config.toml
hidden_size = 256
n_experts = 64
tie_word_embeddings = true
batch_tokens = 65536
max_seq_len = 512
Below are experts of layer 7 (counted from 0) of a mixture-of-experts language model. Rows are named router (the router's row for the expert), up (a neuron's input weights, with its number) and show model dimensions 0-255. Each number is 128 + 24 x the weight over its row's rms, rounded and kept within 0 to 255. Numbers have three digits each.
Before each expert's rows: a language model's description of what the expert responds to; "mostly gets" lists some tokens that are sent to it at least half of the time. This comes from a sample of Wikipedia text that the model never trained on.

# expert 49
Word endings of Latin species names and foreign surnames (um, ensis, ov, ae), plus values and separators in score or results lists.
mostly gets: "ensis ", "um ", "ev ", "ov ", "us ", "ae "
router:139108156117164117162107106120122131179098143086149124139130127104132105141094143159140105091150167156118159168111100129160135119098124109150169122158108140153108119085079119155092166157070146136168151158169096097162090089166153109127126098133156107086163122087165111120131137114153156149127128160093104176108110157160141152101094120134132133124137091131106104160097121153176086107098127144130137146148151116108109154112145146111103113143080117112137106146150130114160140135164154140107144150114115098164148108133113138108149120156141134095153115093138141120109154153132152124107083124117099141107074139158176103165139100095124138168103144116128103130134153106115112121110148106147107112104110102151167149121112122126145128101138157160161077145114137136121118132118156
up0:082098113151127130111095126139113133134137131116213118134158124125121079125141128106149106122114121145122169095105134127093089105100119086078124143098126148168133113122153128139128131132145139125168123131077145130128127153127128109127113149166132129119116134081097143152130172117125137137159136139125136172127099125120128110125088161110134105141128122143124130132105101137136106129120121146127118167166155179144178086091130148160152141123089068163139101137130102188098128124131188107122133123117126134135132128129118131150160167161127113105144132074137115124127125113121128167120149076142139163113170119152110126099151100101123129130129133138156144139129178136145122040062139126084195121124095148129133116120124132135147128131136149112086139096149088135091145077114123
up1:127124124132150134128089125128155108127076130132138125121132111131123127167104142152096128126142121126129143114133096136115097089147088126112140120133116135123113149101093127134130208127125129098168158146147142059121126140171170128114127117127138122120132112129132128128136150101129132124123147128104132101149141166122154140133125128113141133124130130119104103145128129121143070099134117127139132126215126127129108134104135163094125126132132146128180133127148143166131144102130134127085130134119134121132160128141128181130128130131132126077120105059127171102148126146171255142116115131128126131130137127152158098132156076114045124163111128114161106155124144113129125118126183131132151124058113132156129101129131132122123135147127137129130094145143128127037128138156126
up2:165090118061124149129124110140133090118151102116201115094189124139130084176130139142135112140131113119117121111123161134141135119132128126160175134124133149143125116122130099125128119138143070089200130191144125129125125139146165094150132131130144107128215127169129141135133130128101131176081128107113127132130113137118156127125066092108127095166132157115102104130132166121122128130128123126129189147128128131140175129112164169127143155152117120113139130130128077108159151130124146149150101113081131132144172127139149127129138146133137132123121090110158118112132143128121146120139116053116129174125103133173132130072130128140127123130097130138106097151086090136113121090140122118162143102124093131128129096094162153073133126124120128131122085149130125128155090127162130

# expert 54
Quantity words and determiners before nouns: other, several, some, many, two, three, both, half, same, next.
mostly gets: "other ", "several ", "some ", "two ", "many ", "three "
router:129068146104146146139096116119099124144132121120124153108130113102163109143105146136161107084172163171108151114123120109125157142127098105138133124145121157134123117077112130129133146130098144096140141178168091101144121109137179107141144139179138101128153097120146125099120145110115149126112161162105129128112100135139166152125074128146143114171165125114118109131092121142144104098122105149157126167145152149077146133088147134119116085136088097094159124150151116136200128088128168151098133145121083111105124113143099143132169159150112089097161086088127117119161144143150160130118107129105107168081091126138101108157152128082105082141120151089111103143108177110120120124158134116163156120085116123139144144117110115117137161106129114159140119147124136160121110155165130
up0:139098110093147073127140130125139144128128089127128084103131142126063125056097129119128161142133129124128129128167119073133116128126127127120121184159123128128125122131085126169131128130128120179126127121149112070128108128128141132137082158108129138142161085105148173045112119128127185135139142161116126129138129129129144128092160112125139134126159125173126130129120100129130141118129187128123114112155145121113108157110108126118142128134167119114193150117151122133124111123082074128154165055117124139129117124145077128127103163146125113121155127126152128117121155125136124130122143121158091138142142130160128124129130124164142162140118175150164132132127125138160127120115139028115085079119113126142127126140129129169133121060181138155137126117131130148122105153128160
up1:141160101128108133128127128126138129147129131125137137042111097127128115077088128114129195129122115143160093103130129130129148111135108145128114166129138126134125110066113136125126127132157121135106131131112107125179145131121138125208085124163113114089157134125129127123133126128143173153109130157091128131127062184082088128127127108230138147165140129128126107128109164125128076131122128131131127147132122113139133017058115116150127135115130190118124125125148143137125125171194162128056130139145115112121128112128128098127132127125139137099124120168129175131102112181131149118169123133122131135119127109139158127136146128163128138128104115130128132126119113128129128126112128128155131128141179126116120128146132122151116118139113128150109126078125131128092134125124115
up2:139130123132125138126122141130130073128129075131123128095130139124109109129124138119041170130106124137151124161123131139125106124122090128129099128126160119126128227132140130124112121130142081114123131163147205127104123110128130130211119134190127141117127185127125140115117142151128187129163160123133131127125128136129151119128114131133131126068126129127118127126112117169136114127114137126127126104094129121227116133092125123133128059127127142111126127121184133133075075134127101116120105131127127127129127126121129122127113087136128128131135131111126125128193124127159128128126170122129133124120198182197086130141171132129161135121128100125141132128119128128104126099129115113127089127134078125107128130107105142123139120128136127131134130137147083173129102118180121

# expert 1
Pipe separators and commas between values in tables and lists, such as scores, seasons, dates (January 11, 1958), route numbers.
mostly gets: "Genre", "theme ", "saying ", "October ", "coast ", "Mak"
router:137109147105175119142099128107130133172097172095138145135133126096142126145105148156144107104146176148100144171137090136158126104097113105150179127151099130152093138091091117150129147132074142133163168160163127120176115087157171112159131086155150104116167099080162128119135175098149149140134148157098095159099125149166153151120087083147160122143144103121110107171093108144176105096117131117154144138122131120109106144117144137132118110167104122129138101149182132118133152108171152133120142146126099099164144116155117147101154125139152121114149114108126140116118144150148143132112083128106098150119097144155168098169150135106114102151113153135121121131158149102131130123110159117133152105120119088148176108122110097108152140104149155181168099149139137145128124123133140
up0:149103147128139136144135123064160117116126157128125131109157125122129118127068168128119083141138125153115122144131130127096103121098085089131135125133128155166073101044112118145103157139166128107189169174133112111135131122194160119138113148126132117105160108111133116117125127131164127115103126130100099177118110124160154138093119123110127104139127092089113104136129127152135108129122101153133142128122131160120137129070123154134128127129099128114157121139146130131126061132143126121100169143108132079127141125153116113124177131133172133128145105093176164127157137194128197146085124126115094138120139129158129108167138106123097121126127135113125121133116114127119129120104183120128157119125089133124130121141093120078126094117158152169147120152053161154128138137125128
up1:114128126128121141136120130141122125135127123107125156124152122142137128129110141129025125083129164109131133124140125103128143124130122117139119138133113135157124090129129067134119113152104123133133121149156103099118128097154153105142128110133131126091141088170126130135134144116127151153121125140128131147127090144092137200125111082181146134131130124119133130130118126125149138104151126139132181171111142136066115153126129173100107124132133123112155128128181129125122149117141127128128143142080108122118127097191126116118136125128163124135141125115125120096125143128157214135119125177129125137129128122127125121128165112131070154125128123082133130133047131130129130143122127093150173138131065139174126124108122108106135097131142127120228091137113143199114126204114144
up2:109117140128128129115121123083111171170128131126144095112141100127131118134152130136136129093149145167181177137116110050117111127114100121115136103123093135126120095137152128168065131139139150128126137137135127124152098126135148145134126127144155112128121093122150103119084127112151128138118157119145118116117133131116135128110058128115125124126124028119128161130129120115121111174061139170127137167127132159125209131138122123146110128155094078086132095131139129128107184126139138137116151133137116133113147129161076128121160129108130125113199135130116135129180128124129138181142128133103124129124128124143144111119183128150137135128094175110144134142121130124191130135124183078115140124055128108129133118068127126134139115145140128115119084123147094130108146124142115

# expert 0
The preposition at (at least, at the time, at high speeds), plus during, on and in, and month names after a day number.
mostly gets: "At ", "at ", "During ", "attended ", "average ", "Los "
router:141126150119158140145097105115144148140106149141127128125145116128162122153107150171148106070141161156121135137161101127113127129112103091148136100167108154151070118107103121185107172126102136121161144130143140089155097095168155117129135084147151129090140116119180136119142158114163146125126170134123107128103115143144138136134095108141146114126147091115110108187128118157153100086104117120164138139124144118101103152117141116124088121141084112112156105169175132142132146123132137133100123148098143120141147130120133157116152124152175103109143113085128141107137128156152161134102087158117112154100096146150179105148112103083128104144111151121104108131136155100148081113130156129150129086083129102125179139130087090138153108131143143194183078148108144162138143109117128
up0:126105113087161153139119143082124123128104164132160190099130127123126090151104140143143131119128122141125120161149118094127134084129101113143127109140127147117066083101123146127129130173131174136122125139146143126159123131116146150186130126124165126093166119118163124086129135136135130128129157153118134120148087126126128180115110103129135124127154111142098108121083101134162078082131091217128141149188146138081128139081121135125126121163129132113127137181153131128131153115128122124128133105129101123174183100137108120127164124113116140110178121107124120054125130160140166131118138131115102152117103128118100068130139117124112066129123129140131071137141153132122115098129146102113189127136131105122129133097092086140196102125140124131111131146134127117135138114159138
up1:118132150137143154127144135106106147175127121113162137089184124144175103093077150106070119109172122121115139183203126129129148120100109127126147168122114130116130140128128128122107115123165122080155128116125130116128137143179156130125166138148135128125153118124128109128137128130149130104105148133127091115134135099119115143130130136136131128152126050113121097105078129137121131129137099149138130124129157150144129125131137119130144134133130145158124054125101135108127099117160118121107125112112127123152172139150120129135118097103132125128122114150123190170134117113132171114127091128132134152142112124132082127152192125121131085157128109106159163135134126145109150050139137034125183129088153143129128102154129141125140106116102150148096104175182130128078150137114092
up2:125069141127116124135123114124129135123105126059158135126113133082132120080090170151114125120130122168130130125164102123129111093100131062137095188141127146138121129130128059130126166140119122166140136131148134098155129136127130109097141137121133101100139123129128135131162128085136175130123099129090127126208130153115151126103102126132131103126155110074113107119113128180153115104124128136185114136134140139027147129131131128124141129187110137113118127119149126135131134122124131123129163129101093127154122129128133155127132142126128135126172124128132129125125159149138139162117083125113153167116147113161133083131175128126119140133153122132125109144119131127154126119132141140128128141106074107153125091110123082114138148135154137159210129116127135118022107123130110

# expert 34
Head nouns naming organizations, media and institutions after a name or adjective, such as magazine, newspaper, University, company, government.
mostly gets: "Institute ", "album", "USA", "company ", "company", "government "
router:129087144113175125144124106110132127148125163102148136137150108103141111149089155142163105121139151124112153175126130137139130117114106098142153116149123131158083113107095114175099142125090150124164143139149101093170107094164157116135151077158150101091159129093176113113149156100166154128128142135104096165118119153149135144132071115128157135153151093116106107170100108125155084083101118134147131131132140122098110145116150134112131099177085130128128113151141134095140148127158141148102130122113093116150165105138118147102158157122153109101158095107149149138124154138147137147104109135120087143095082154187186107172143123099113104143112129129116116152173149106124096114120148123124131080095115103167160120145097118105153140097138163168158086144131129147110102110125126
up0:121093133140118111129138141132132100068127137121177126104157142122117095128142135128124148131127164159126161173109121078131130123091128117085143122088130136132120102127123127196137164121162131087097182123109101052118130149127155116146121098087139123191138135139122120138131106143129101136102141134127132153115134143131133139129123176142124136136120105126128114135167118128133151126126112137130114124135183179133104126134128084152130080175126142135127108132137125122112105124127132094139139115135130114203149052108095254130159152159146120129076110139138129111124115117156127121129126230128105137131132139129127129121129128135130130126093134067157133127137118138088123109132162135143136124115133111165134128128132125127145115119137107171135138132121088117140143117132145
up1:105119175115157128198102106117121086110092146133141155142121116088183113077137117136137101100207132137088103131131112103125129124150089119138120125144110148122125064095109111136125124183128118049120144201127120122124167115134126118124116147171142135125124070146120129128128118134164124128129138135125142136149132149139125176145094063130119109117132126159130129165142128150133126132136118163136115149104135160133123084125215131129137132197116128123127122210124127134129115113156105123129124133119153116133128065127145116151128118103162135130121125134137121096123130149121130145128140122126116136102109148121127113155182096088130118139129186087131105130128134112142123095140122125142122123121124125115142124115102081129124159171128174114119129127091142170098141139123122
up2:133119128127131118178131093116134098146067126120126148106113095139174122121133135173126107102128215130127156171150124055123129128124128094121142138140103137117121123130095076180135127127162129113149171128127188115144130115128159116138128118172135088117124129105139147131110133124118139142132140129102124129148096131137136143123114133083182128135133130118087130129120091123147128114123094160161141123139150128129118137122232125080111018136132108129154131138135136179157128108127139124130161184103080082133132075127128126131166106128171108142132115124182128128132116127152158147103121131129143137133120117119145133153124069084094131128089115118134129140128138103130139131129174102165142136127122126149127093126109127113133131125169160132122116143128147133115132123127138

# expert 32
Words in succession boxes and election tables, such as Parliament, Court, Minister, Conservative, United, and the pipe before Succeeded by.
mostly gets: "JPL ", "Minister ", "election ", "Won ", "Conservative ", "Nominated "
router:177108142107168175133121088088144135136094139104142163093182134144152104135088180149129116101135115155112120149151081112157119107078130078121113158128105141148094107091110133150111153135113121139163164117169133111156110115124119083140136121121163109128151127085129129115132175081147136141107118146131122118129097141174137131131126119129109102122136091140088127155134104136173132119125123160126137119127131142105144115089123162142096070133147130143146120145122142117119146117137131133139146162117114096141167098139109145130154158159115122104144132104151124104120127135131141141050118110114106137122122170149169063181178105139099121131091155103132143143157155111098108124133163117146170142130102110165150110143084108136127110092145174135141126205131132138109101130138136
up0:160128185142127127164145149135162211129128134136120101117127133130128129107134131156139140133123127179128120135134126127100041128144146129049118123127127122135045121110121126127094091149144061130104193128124121063153157142132130120157128116112149091124124103158129130120175119157134135139123127117125129130135114138142139129067132128128151123130149102123128062126127131127140125126116130125161118204124131131131131141128142126127118135157119166128115146103119145139157096109128177135129141130118104128128135143126134090129114143130127115110131127121128130142125107127135121127114119110118122110148146144129114118129139128134130128128117171103154122123112171096139127125148178128132132133128103075097131123123135122042122146132121130127199133026103113176125131119177163
up1:115128131130165173163127134067122123132109125170148121120116132125130119120129112129156116141065099127114170127146096116124147127165093140181120119137130151130126126127057133112112142129133017130133125136127128136169152117153124136112086121159129131114127126148125145155151169089090126128131131131111137123130148125142127129121114137103124138127124129104123138140128139138181130130131133126113132105126136098129115135128138129124139069127116083121183111122129209129115151127126133163111133137127097060127153101126131155087131183139127141131171124109121129089138129132172128126127192174130136118105185106118148152105137098156133093133139125146083126135126121084102135132151132106164087113164120129127136131184092095153118121196126185127115128131126112127094102131101127
up2:155128109139126127110116112130136142129119114129128077120213128101125123073127131115133125111122177135125138147126129128141128132143158127147186119157127089121102100136148134132172128131128139091117154133118106137132189127127136146130084158125125133124184127127123132130128093138135151107121145104123125133111144149034155134144069118162127142130128145153119136130165091097118130129127132162150148131134124132118126128150129119159068134130132128126128126126114088147150128139098131145129128154103127129190068091192122129153081095144128128102120130071141119087095140130142128127124129127165130129128121115131128121133200128116117133131132125134122123123105163123140083125138014121115144186121120129107151123096130122106153124084145128138083155150181124151127124101115100

# expert 18
The second word of city names (St. Louis, San Francisco, New York, Los Angeles) and common given names such as John, Charles, José.
mostly gets: "John ", "ey ", "York ", "Angeles ", "John", "York"
router:146108147088184117129116110090118125181085152117155142117132110101126106112105145149169095086158156149098163138141099129149112104086090116113149123149098138141099122087119132173107152134085151118170175150165118101167096076163169093137126118158148120090153128080152154115131145122144149134123139138108078156091112133150134148136096088164130132159131094129093129160080104160156101095106124143164146154149134124097090134100146135122098127146087123112157123153136131124154165123143127127112155163126112140124153109142147153096154120127149133101137120104125148133107143133141141154117108147095126157082117148126183105172157085100109124169102127122112119132136163107130103130118149098135136119094115100165153130113120104135145105120142162166118075148114124124103126110130127
up1:139105134069184129125145056122129096147103128087165133107129129097123114183128143132172087154125129156159128105120131118193114130131093122136144157128127142125094129117185147132128139135169151097172172125111119119189129086125130106126110126101123092118124082122126184121116115129133114152112127156105087119144154128132141127124144131139131105171130133131128128134108091165123128122120127161156135145126133143130108123057151147133137146149142069120193125130115128128180151110130126127139167131115124140128126076184128135156166168157126149071117128117137131148131116102133126148135131149151119129118167126096166119085139046123130117168075130122133130135135141126142112137111150127126131128149131099159107089128143108127120105120112129128121064124098163127110131109119118
up2:144110140109141129187124078129127128075097161119172131099148135138137129103114151116129129103125125146129130079128104130132127134122131135129114191169130130130128117108132110122134129134186142091144126124144116092144099126128136107125128106109177126118133051128128125133124122085139189123123167127120135111138115132127147176134103114139139081157176099129128129140138133119124146112125129139184129127127127128133130126131180135112128095181092131113121164125124134140126129126213130126126112145106090128129145072127129127132117134112165119121131101103123145129138118126129115168121129119114007174104128097175143122151133090127048162161115170122151131133107120129125156131157157102204131128128104129102142131144132129085133129115139138125137108125114127127128134143170121
up3:108131133124133111139163131117118132069122128147146138138128159129142101122122120123138129102131148231120152152172127110125115127085120132072175142130115197118123131121130140096139131140140140112111132151120150124126125128107138108124102117127130129109126103128137124093137099116139137120108161135130159114152128118129156153116153081142130130125171119127108161123132131120107093100118123152135123128146118148117116120072112108173130133127105114083107151135133127128114128103127176112071187125143142121109196147120086118127117126118127165123126124133135168133180138168149128187131130129106136145127162137122106090108158094131134125083121123112081117117131127118150110167128137072095128139120129144117141187089065058143154133152195133123075149105104086134156111143133151

# expert 33
Invisible marker characters in coordinate strings like W﻿ / ﻿27.33, table header rows like Votes, Total, and year prefixes like 199.
mostly gets: "JPL ", "|---|---|---|---|---|---|", "Yes ", "Ter", "Tam", "Votes "
router:161090139116189112156108115128126116161091153095136129146154115104152115134084166158173102088149159151119156148140100108151125125113099103153146130163107127165107128101095103164107163136077135128165155146148115088161113108151133119149115104137148093103159103099179113096143165126173142144130139157106107156126111160152163138111085118139149134130136101123110107163095128154178086077109128148149142128142140115096106147127143131121113086155087132103147106163142119114151128127170157117126144136111085123157139088119121139112160124155153116110164118097141160125123149149162136138100099145107103163104068129156183114174135106104114125147112147125139107141164146102129120119107141109156128093118110099155155124115123088117142139097141158164130095130124127155110128122102150
up1:110137072094145102123131181050159128086130150127128140127125112147180120148147128104124129134122134155080152144149121104135090128111154128134124122132129130172125108132129126143122131128139138116124200145129133069131147112118131134133123114077153159134082037154141125136140130136126127136128129137127113111207160162120177103132093135138131117111124129165130131142096122170129131123126130149123129127126129153068140112099153130105108126135121139133127128103153142136126127126134119109093121070096056061135123112120122124116118130066129145092145129120159119109140117128155131129122117144122133129151114159118139104083151092150120112129131182128122127143120135121156122160132129131131120104128129130153124127137119019147132165140171122123118128124127106143136153197136124
up2:073125118148139124133115135127140152148126189122129128133180112144130131147095136121127154124128124189137132191164087119100120122133057126128113129135128133128126076147134117137113147136112128064113155127150106128219150125126122123155134127202196130114100099123085091134131124107129176088141123128115128128111082127121120158127061122128130129119123122145129129122119129138124134133117148179132130177116146122163146128106161123110071119162088125116141152184149124125129109128131087190146137143128137148120138107160148128151128129106107096132144136134112104117129127126145124179119131106116087128128124127147120136127130101120129117158097129076126073207142152139099132103111129129134149123133103121134134114097145147076103122132135153125121124137092175121112135116132120
up3:117128129094131212117131131122143128130117128118179134144131111131158102116127136168120129102144117140124135213129127095140144082136117108122086132145124190128131130088146156128054133129164096128128147184154132125192088129075127130166141106123128079132191128128128121127128182105138179121105135133098098149128106103127151137117086132165138074062170109084073117129158093121135102096138113123148121127174129128126141136126148088165099131191125075120130133121102164109129133130143128117114124111112080151120123131123131126130129128127112131108164111129151151170143122144157123171129113115122136130151133131172137130131150128127123116170114121097131141147134161130122130089127127075127134125124094128127135101137098134127117114118139181126138131141121134123131134133130145

# expert 13
Opening words of article leads, list items and infobox fields, such as List of, Personal information, Full name:, a member of.
mostly gets: "List ", "Personal ", "Binomial ", "Candidate ", "member ", "Member "
router:140123175124135117158093088127124138155105129130148152103124094131144103098134159142094113098124131139114135129143059123153129101125135106132144119174119118126123124066107120127098132145131132113119150154143127112162132142158173130153101119147120087099150107118163130114142172105145155103103131146122112161153117129143155156104137096130140105137106090139121131130136112153177118111112112137138141146142131152126133116133152124149089080168139107118133147110133126144147116107156148155104131156094109129121132103170125150111110096106128071103160120093109126112124179133155151188080134167126121126101135133178141097152157113120131119142102173112136118161156136088163088119140150120148141119099102085168197096160087059115186098103145136154153132130134156156094105121138102
up0:133118108143127128128133151131132104147128123129126134120128099128077132120138128144128112036113128137123119163123102128143134135141127098135122137211127098147127123121124128118071123136152121117131106120121106119127127126126143092132128130125111081163130126102127113127068160145117126128116125165136148193128131127126131153127126129141127193108128149173122152182160115150142127069129110110144135162069152143119133129129132111133124109149184165127128097127163118169096128140127133136152129124129118120125128163063131103142119133088133148130124126109128162122106129128152068155159114078118131128132131111133133133153191128097094138129143136087169175129163125126203078129114129138136127107106128192130130130137167106191139107115137120112105129131128201142112095143163142
up1:132128188127131125098139028133114122133097140126173121126128127126137146125127126129137129136151130141146128040151121125143122111134085163128161109180119128129099111129110062151138129188140121132139123117157113127136124114128134144107120128127128181119153143140137150168125127129128056120084127130121128134111127132119151131126166127128131123094124133146102130131128125128123129067144127123127127095222169116127116192131132125069139144133125128127093168121133106119153121123130151148136178103127131126137129111116135159074126131129130118134130126126128128105077129145128133178127128150138123139126128057130128123123130127130129131149142149101165127129110112133127127127090128128133149126056148108123136129181130045104123109128138127129131115152129130121118085134214129
up2:130129121129127143149070095138179129164124128127132220114139119103129106132129136136130124164128127137112128077132133112137124130135122119125114161132064178089126116145118128142124144127137142132111132130130168131125051126155125126129136137127131074092181089131118100118110128132187175135142108107081093191131143133132126138070085136104095120128149127122124130147128028130132114147127136146117130134125124128127084143070116107131148194121128135083131083135119113130138101149162153101125132124081106060128129126131173143129129177139122145132148129130129128127171132127131132132126131127125072130127120128143203134125137125129119137125128127084128126134177129168129130088081152112125126149125127100122129104127128127128130100125120133161145128124112141151094121123128128

# expert 39
Field labels and their colons or pipes in infoboxes and table headers, such as Draw:, Location:, Date, Candidate, Votes.
mostly gets: "Total", "Result ", "Date ", "also", "Title ", "Votes "
router:138128165114144146161112089112175103144101136105122140140134137135179106119093178137129106120159146142121107158175073074128108093065084127109163145147099132145095107102128110178097167137123139091138164147159138092168159113148119112102145111127161096098136111112146104119148165069180137145089152152103101127145103141158160150114128126130135110129139091109111093138103123126137109130126121154134153121135163155105097129108144136087076107140136122133154136129145129134147158133129129114116138113083121101177152107130135157115141129130123120119138132113185155107107139134138159129082110162142091123109119131115140094179171118166096085149080133129130076141170149118112111116124127132121159135116103124158137125107120147123151109090102136121126094147112138153134101156148143
up0:052131125117173142126058126124153128128096131119129120124127129127153078130128164129114128107136147120126154171093140126067102128143111093147107112125131127162131128124133122128086168125128162129194212127135137131074129139114128137129131126129123121148129124122128119128126127126046157109134120124128132109179100179089128127137057188118123129081119133126100124147127125142128127121123099123119188143137094152152154140127132161126075130133102117128121134176169134138150132184138130183125136211118135116131145082135051128114145127126126134126131128120128135114107157162128138134122130103129129148127128120124130118129165108122127125125108115128130191131122144121132129120129126119124129176144108199146130127127103137193104112147128126122116127127131125137127130150121128
up1:100125128135120150172050126030172127148127124126204135130109155125128127142128109131121130128140130153131118119119135125063134110128124125122145063128093128118127122122117165133181134170128153185118125142150132134165115142124117121128105165121194130117128119127135162091115135083155129128138122128138110109142111124122132149122128124167195114099086158128134129132154119107130128130126124123078137125160127196116123106132132217129175112114131122128152131132155128140127131128128132127131125083128090176133130103134126109125143146111132140132150126126107116128126129131126133126128114128125128128152128140131129093142127129118113033142124130131122108128123121127127126136132132114130129060133126055127130130147161128145125129119128140130114127138128222136117177168120100
up2:135118135130121120127134129127131123137129124134153079127107128133131149098110121125121128128139178138131129127122127181135134144168121130076119130075101131133128134138128126142141101131142128129200087125129131147174139132133102148130127123114121125129125156122196115128128137132128109125132175162135053127070047129120110143129137116151168126127173155031143146133135132134083108127085123172129063179135115134128128138130128125159125147129074087127121127127109129093138133113126127131123160076153136100131146147132128108133168117128154126132142120123120132129142112123129129133129123135128129175192141123171132120101141116129123128134079141095102131190130133128130136087054137126121134168122123081128103126127130115142129089127143158138125118129128107122125069194127081

# expert 26
Separators in tracklists, name lists and tables, like pipe cells, commas between names, dashes, % cells and line breaks.
mostly gets: "% ", "\n  ", "Al "
router:138089159107180110159109117106133132153082151079140136128122112118144112142084157167137119087140161160106154146134106122141125118095103096130150120168097143177112105090079112166101152134081131115161143145151125110168105087152169129132153080155120123105160115095158117107149159094152161144125130148107106158123113143148151137130093100121150120125135087121087105171099120150164095092101113127141138137140143124099113129121144137106108109149092125123164111156144124098159144115177153116109155140111112109148151121124101126099141123106162107103157111096137160140104141159147125129087091134110103156104068162147193119156146121096116123153107142126125108118152150107120125122099135108155107103115111089145161127119111102119172122108117166163147090158111124152124124131123154
up0:104131136141129140139148128109151161129078171129080111162123043139138076111131129143133129134133184134128144132139114123178128122177062149121125118167118123092113109121142056124127125145109123135125137110107118112158068123139133140106163118122128118145106149164121098133146156138114114129124149168118120124125136155135199112133130073138111087129177122129136099133121125139126122155120114156178137083129102115071193121134125123137126111121106133119118110118161132092129105120130122118158131125151136108139129128142063129107128125096196142122132128133133135110124132090123129227124129134071129128124121153135131126146143131092129127137132133120131133146131104144157124127103135136166147126103081110152131166104114131134128091127122132124157138214127129121120142156134135
up1:122103120123125111155091121098142127114128146141133143125138103141130152101112151212152117096139137128109172129154129136126129119115128115139145168120128125125072134101130077143128148179129131095128144150171117056162140115158146108148056137134171122130130131121147124103101141125156146071091159116119089152118132170197116152123132114121129116134173096129115115139107130114150085093095130132158140143115146143109120141120124135129108129152100111063213108164126148154158129115133132137122149114126088110139130074127085125126181159128159126110139101096144122130126136128137150143117116130106132149125116163163117123145151114118132128146119173135113098155127167130125152113122136102130174176106133131146131105104128124098122103140145145167120070145129154150111119093182126
up2:128136127133122158116092080127150175167139129133126121079172135126116096137118131162166118105163124135132124096126131117120027110163137088159104128131142134146098128127156139187065089117151173133157124132131153116128146114135130136127132121116158136104185125148132105147129133148157125135136137112117090210130147124148118139131122139143143136206134073150101121125118127124185120115144137135133113140120120151141139124056116119111117116124128072138162155136132125128124149109119110163149112117117128122135116128161131112127139126114113119145110127106133166099118127122116127119140126158128055096125094127131120127127167071112080127110111133141111130171134123118118100114137128149127123149128092095177150096129068115114147130191132139125123127108068120126125130098135131

# expert 36
First tokens after pipes or line breaks, such as first names in table cells (Martin, Felix) and sentence-initial The, plus sentence-ending periods.
mostly gets: "Sam", "San ", "Robert ", "Yes ", "federal ", "character "
router:158069153108168116158110131124110129167096156103157132144125123097133115136084148172154107105129148147108152155132113133138124113112090105152169114167097127156089117094101122156091170139084162136145163141162103105171108095161162104146137105152147112107171122093175121112135136111142152132120141144090083151112109154162142148134084122154149120144124094108094109175100121140168101074115115142155142159140120139108104156092129138124116078149091137104132106152151126108133133136170158129105139127112112135160147110146119138106154152133138120108167131095145156124109148142151141142108080124122097142086097159147175101168148119078118123159131143116114129140141151097129138123126152101144141091113084103151167121093106097134142127101138156162147104152123128154136145117131136
up0:131089126115185120242085104142119131124121117135136128129151104159128124093168134175071084128128158125121128067098139115127100119109103075124115134121117134137138129114093135144126133189141125101122114131117113126128195133121133069119085132175111113130126129075131097131133130136123128153113127127135116141120124123107142121128129128126159113116133124146087125130123127126121156128140108126130148150180189205090153128121128125130104146132109147134128141136137136122131128066147096119129131131126109127189130127171129102126128173171101188127079115122183139110136090150134136129125149125121108129145103135126128125128134128114106128147130121135047128131121127126211136128112129143163145111112156133142130100118127133142133164115123120130138124105155136132110129133085135
up1:114112134070155106128122119087132130128103137055153141094171128126195120093088152150139126088163147176131128130133129127113123097130101115123124134169056130131124109120132114125127146137140122123131160123132133093131138140157169108155148134171147129126163088131187124134141126130133135120147120109122108121127112129108221115128015125142133132125115097138128126097128125128186103128117128183129110141128143145132140143141164131097125128137104142143178137154139128122130181129129137128102141138138134112146139127148118128129136120115121129102156114135128125117148137186117128137093129117120142133114091174184146133127150104158089126176100143112125089140121140128123132107112140053130147127081128128168144077107108138142117148127140153127136123134126146133080093140133127
up2:145131131084177127153084101135137129130092136144136175135192126148138090122129151143118133105103124157141129129136081076171114109096119127132103139153129137194047117126104078121130159127087126143176162128137133112128107085117144100112115122137134128085160113130130111136127129087146168131110114134095124137161101119176117163098131108113134087084145100159081143121126114126141142124127095157142125117156153142140124135165136161129098101132136128140138101113149119146095131148150200167124129129132123118126128124130141127128124144166148131113139114107148104112129145136153196160092126126122114140135081116149137075143131131128058133122108163156124112163125123128157100144111139076124129128101127124126155129135095117097171127108141155158123116146110153170086101119128160